{
  "router_score": "softmax",
  "router_z_loss": 0.001,
  "positions": "rope",
  "weight_decay": 0.12
}
Below are experts of layer 9 (counted from 0) of a mixture-of-experts language model. Rows are named gate (a neuron's input weights, with its number), up (a neuron's input weights, with its number), down (a neuron's output weights, with its number) and show model dimensions 0-127. Each number is 500 + 40 x the weight over its row's rms, rounded and kept within 0 to 999. Numbers have three digits each.
Before each expert's rows: a language model's description of what the expert responds to. This comes from a sample of Wikipedia text that the model never trained on.

# expert 39
What it handles: Zeros, dashes and pipes in numeric stats tables, as in 0 | 0 |; also pronouns such as it, she, they.
gate0:554477488475545576472441464528550475463493514512505501546502544451479499570567446561427458485500507506452516500565504512513523422465570519451547537552534470478487478481486537501471553632487563627494519481474519462457489469550385505487504549539531467476511470530426498519533503472542564536501504494455550422512517470425449449491485532564507452510453429498496509448554473485520515538456
up0:576444504429540538461508465522555437463545491502559524478484545501469459516562452523442457475521547493434466463514522514476544456404572510479552455535468474441494473474561565471410512527448557509557535453423525429509480546550462502501492544505500407472471462560457452511544441490536514436439480476482517472499534458508515489523558511549498417560461465493560499410532497509564547448490
down0:529450488490441480527471536530497480496464561472508513548510498503504472520516467555486551454514543462518473504503546519456539535555500433534488475532445462508493519483505518532527577478472498492445485498479486459453603532500537445509573530541557569503504493481553504545503475538511524485490450426502510453575464537548547486497489505460465620517565545595475437459471460496539447465538

# expert 22
What it handles: Capitalized first words or letters of proper names and adjectives after the or commas, such as Federal, Western, Fox, La(fayette), Cor(k).
gate0:531494532445510486477486555492523430498468467515452521548595463571578540511508526469513413439493537418552473468528513503445479455540511448434506540491500544495553544519498458591441505550507496493456523495547470481472542473448463500507463473504500560537564455495537461492471516504502469454561526520449478521553506387500482491537483526571478530462396527481441461474585532470541481547508
up0:465521497487579516510570498494494567496443451447486500499445569526522522415516444543544501481563565577488476505498510504426477583443530511523527439481470492512567522419512517446433501477526454499557510486501517525502480505568493453479482442505475574536412508511459454497534481513487462525519469562568464536548497481488539554405605520502421477483551582516514491453470503505519483413456
down0:491502532475510516470606529497420588416501463489619509493471463473468525468466506488493483383531521458509509470529512516476475559444481576522543514545487496497485467483480514500430511516524487567568546482504535520513497551430521412505486464506495556520419528481485518529480493537514508462538488491542507537493573505471519538454590523464434490492443543495428558480453505536488554515461

# expert 51
What it handles: Individual digits inside years, coordinates and dates, such as 19'9'8, 33°43′4'9'″N.
gate0:478517538465581463500504406569571479586529517504524543434442472412510561521551443502459483543454534508495499475510495556501465526447516582565402517423522570558432537510512454515454505432521458509475522457490512473472504481455489535481523490455478547533575494490461460452486542493476524506532501548522568483444476490446496479484536451508455438544436423515563549447441490493481489548494
up0:501520527505533515517518516571524488519479525527452507498478434525543506464509449408572515533419530508455471521485522560497459465611511464528469466519494473515534429455556497460537437469458477503422525510481565490474439488529511511509534471513433591468540487542488411458440537481482495465494541477561564485501464460513494540497478505462512498480412526507493493504409489419469467598431
down0:533502483395483493467469477485489489502494571476509485474516441550500504468458472464480474567456501451524471491522542556505499516477501522451525449563536516506498429404552478439518441469545513527498485508438530502500515443595520477539441526467462525460491485490534494480517494546508428544508491477523476487465525471555475467488430511418513516481494524489518473443557433453498543529473

# expert 17
What it handles: Table pipes, line breaks, spaces and the before numbers in tables and lists, plus direction words like eastern, southern and previous.
gate1:597488553490427467545480511533512491499478518518449489534530570549483509515418547523496510534457467516444455437452515541480490520451513474481457448521490394481469573518535526469481508506487504524554545479538459476468436539429542509544516486487503438482472454513510500517451490476495476513522528530499514531532454508422533469481540480491586450524478526485486504516451564485515463467503
up1:525472465516508491482541486484529524567559564374490517426454486523555477597482443542510504520470485519497566461561501515488541497491436489490506541509533529549437445515547558497597506498506574451518459513537519386540488522423495471494582506485518499524446476521509496437499526496503550460471549510428487457391463525493467497432503465397489529460487460507510559546491508518477595551495
down1:467538459493464510468492494528505455485486492568451488539552465428506442451567525442466512546499474498548509489516489514492406495504509474475535503548450490424500521512525524529478472512530440539478548514542525509443446494554452471557505450598475435509475541538551558499547443501428453468510487522458580486492452504532475508473454456522432513462543490519535539536494512595520526506521

# expert 61
What it handles: Syllables inside or starting proper names, often European or foreign, such as Bre, Gra, Tre, Ste, stra, Bro, ö.
gate0:525434492512444534480478474469470533482550562457431506528529409444539514584484524562493485536436502465484473538497492485517553503462500537455468498468508477543507491511462433466588421559577455504519562415523507516449458489463535495481494503498498560463553517498413540465451468521523505462493444537498590551451498458584546525423550591578493469510481495459499529523499457435520544520458
up0:485419507526472550481557433546437575532454481475485502543479534553466486529512511549469490493433580521500515508495503539577482525510505507518531484490452539548494533423512486493494464529520523462510498494545483493501499488518491562464526485454512483490490446463569436442473486503520446452526503484455539513524586558516488502478447497560542507474427473551455466519523526483543513472531
down0:463502468487402502469503470510491502534566448489468488515500629484497545469401483428470536524546563520482463529560443533480510540496543513513509514573468485556451579500450527491575517569519476486452569489497452505510416556469515507551469511452450546519496413448515484527520477508484495507514443467495475446548541534564532465490442504480464527474465471468501548544493514511502494502526

# expert 3
What it handles: Pieces inside acronyms and codes after a capital or digit, such as NSAIDs, NRC, SAC, WTA; also digits inside years.
gate0:457526485503587524491504520493457494478432500418470467545533488505467495458499508454512470529488544546446565503488571481485490506541452477418542448513523422512536452443498490454520458497484489459538443477565470531553511517468482471550577453533509493507548483564460498457602529501511502540486516501555527494526418562505494513448553486530494520454519508450474487490524491452460444461478
up0:487502438551479525544442481434482540549504505540492512562524515539551527521529560463534510504524529537446525499477540476533490510565442535506527455483516484480466452490528510483560471462468481447540515464501477521538478503532497504567493413528539476487511492579430416473564483418557424495488490535473485440491460477452523527473542465487555498518475473517522516520474464473380487418493
down0:538418548512558497578532534429515488485411495474527492460453509610477490450478545489492492513511509503471556476462519565549519502427518496505516512502482483561528489538587528500452518481486526569505496495524494520593565530474443557567487550519618465602502477525484460523459481497500469423506482451502536529486519475563547473538475522452521515445499497457518525532484505456495516486467

# expert 24
What it handles: Second syllable of words and names after a short prefix or first letters, as in re-di-scovery, for-gi-ves, be-ha-ved, co-, tri-.
gate1:473515552535573454380554498513509416521468486489491496512444563402550460496481527545507483555443510401573452528488480537511526495506480594504506534459436532441504498463489551463484536428435513500478419440519550523417543559566531530491445548498509478503465527526450436504515489461506528542500543559447561489492509494435562519501481512432508522486473492509544495525524555528451482504525
up1:499505469446537513476496482470492488536473576499554528456455574513467443554473533453439489478488454468495490523460468502485552452519578466536458506486509496502561473508523495525517576549558492507455420573515538512459391569487516499475429535452531521475550503508508527519555443436514436483455514516499524505518490490502526522512488508423483639484496496500508531487483487526545511490579
down1:479557549542494544476500418508493523507579531481499559446454482534506504480439537469482547543483503423474501515474501513499516506483472553538556515468505537513478489559534494503481515474524537485418475439508472456554508437486471529480478517489469484487506462452524463551499524552536490513465460461599529498526609508535503443547481445495479540546558529534549486535465440485495463524503

# expert 12
What it handles: Common nouns right after the, a or his, often before of, such as city, band, quarter, route, street, portion.
gate1:503472385482540468521458494525462503460546534493489500467523528412564610411589465444557494524470534462586512491480481502450442558497501566483476513507494523474478449436449561486534429491487420489472486497582534512494553454494488512487506436490489517521545449506474451468498478526510563497567499524511451454510518533516577492522433484510399580479473511470459509469497550494477542456510
up1:520518507555546524509567533498557506468628523429581558494476458492479506534491458521439466517515488490448476530514526500462494484451497483478537488468453495549451471533475499454467550488541477462487483573466427512376435444468519508492493476493472491464462508457533536432515497424485458498486506502554512506518483441479485508594554531477551517509465466476474517524497501471538583521508
down1:489542477543551488484594531472466505541536512461509489466503573518550520496520492504540525460535523583542545563509426461496487509479480463531506576545445531498530500407569472464541464479507465464534509507476466468427522452583492422554521486544502454512456461432483532484493547391533509470477403515449537442509515500556461536555439499501591488521502502508489521454454477475544456467497

# expert 48
What it handles: Final digits of years in dates and parentheses, like 199-6 and (200-9), plus line breaks ending table rows and list items.
gate1:430480478498438494522509518471531465591545486419482540548522494551464533481574513551486485492469483426478521482518535499526515483507520536511581475471484508506502497436484548457485464553510518428466479561501415521434510500500546550497538555467539508610513478449505472561490530443494500485507411408451447532468469445522456438529447537505472462535524501488456411509589496439489537539511
up1:524498525528531516501505462431462509561487475503516434458494590579486521478486453485511500433597487545522469432481575507467499465486490515486480522499482471546497489475502443493541515516509578471516537497413500496556548495508451499514511473522557609458535528491456546477511515469443532475529479435441545542549455485508510493431532568505499551526513503466522550458495532601513431496525
down1:478476515569476491511469477517468523449487497488529361516524470494511523555529514531569480515488462407487488494455565502509473510539549471482507584541488528504517487432499527485463472528445552488476448454508469461478502546526573508532482501528515494569485478595542515536535446463490466530505427465513558453559500519480571471591506512512477526530471559432436446458532529525562540482484

# expert 38
What it handles: Month names after day numbers, e.g. 23 Oct, 18 May, 28 November, and pipe separators in tables, plus degree and minute marks.
gate0:479489466489515520441518495606512494547491492506418478509520566429515550507492519543573408409503479533535468499503481570500525514600492520510503547509495496458414426502494562536515531478513495488514537499446495490512460480519467521470531478494530610508433468561454466556536488484518510523554503513485500444453457476478514515558441512488472496446425469530388581434505473509511510534511
up0:473547576486543541472526508620492513523458520470490473466539608473522487489487579533500533478492498571568461463481480554498480510604513563556593520519525514448484418528554546529483502475483452501520554473480554515458468512466533469538521513469512469509423502520507458549509483564533525413533458481505452479499518521495578471505556511504527542508475472514430522454519497479519480529503
down0:454498536494519492526552555528472502502443528541532542458412539529481557461466503512463516501513572474564496482454540430514511589511495532519420509482464539509524502549531541525506486470510572482504515525462519513471507476477579502500598569505546512432437465545533495459501500449514499565474487479564523481471559519460508525502517562516475481533465474497439502475551477528512546504466

# expert 55
What it handles: Suffixes and final pieces completing technical words or common nouns, such as -ic, -ity, -ation, atmospheric, services, power, water.
gate0:481553470551445551524535535493485503471542493502465479472514468483563447463534518493580534455570521567503543562438519487487404438483494509549497550463485458501505490491442534545533450540507486497558469461491372572541498438462450518448487454538479512607481494460520503529566471528545484489458530492511481547463524545516436410481513534507607520469443491534500549540474511514566564474553
up0:552449546535543449480461535516536481459464520482537527502547474477464505455426552492469458544498515481472482446486452528573575558517546452555505559480521550541433587521518471488545492423534572519481590527452546481513501519570543448493500487466498453449447516574495492489475510524463507512437464476521510481498505446572580608537495511490527457489483459469485511522496464470455506464470
down0:500495478530549476473437558487496507440500496541523482519529523538476538455467483478494490464450487558484477524503461447533466444484524517520519587498550512530493534502562546494481442430590508551503539510490520490504429501529463445485545465474425492454523516580454420446527485427467531550556492499497479524517437433542488527526500571528489509544463498511522487517507571441484524531585

# expert 16
What it handles: Nouns naming people's roles or creative works after modifiers, such as writer, pioneer, host, album, film, plus the piece -ist.
gate0:476530493503492503454566499542448486479417561491481520443441494497504477537475531551629549447495528499463548524506467503502483445505475480549525521463512511543529481487535569503532544458554467449512439605588507558409516562480449473505445519552446559528529543470463476525511525459555496487464519513537511502468429469530540531470541515476435516429465467488524553533504517470483484523472
up0:395532536477474520455521450505544508579487490500519560511426522524472463537505485450425590451442537457479492546446510531496582520552529511489453481502524518504503520580471578538470460467602518469443501459451508510498488560447521513598475497478466519492465528482518544507469502486473469481531441498482499509485561534477503474468538528479560533528555557534506430505497495453530497443568
down0:470516449491510482388568476512500527506547488460391575475544458482480559537487491551476484491588542455450561527502467470442516529535499516538524471488415529505545540505511482497502444483513505563493487429468554467534534555468519596521476445486579548519497522446497527499486550516516452459459456480489466531521475530502559521444528516425487450449542513554507557510487541490495468467411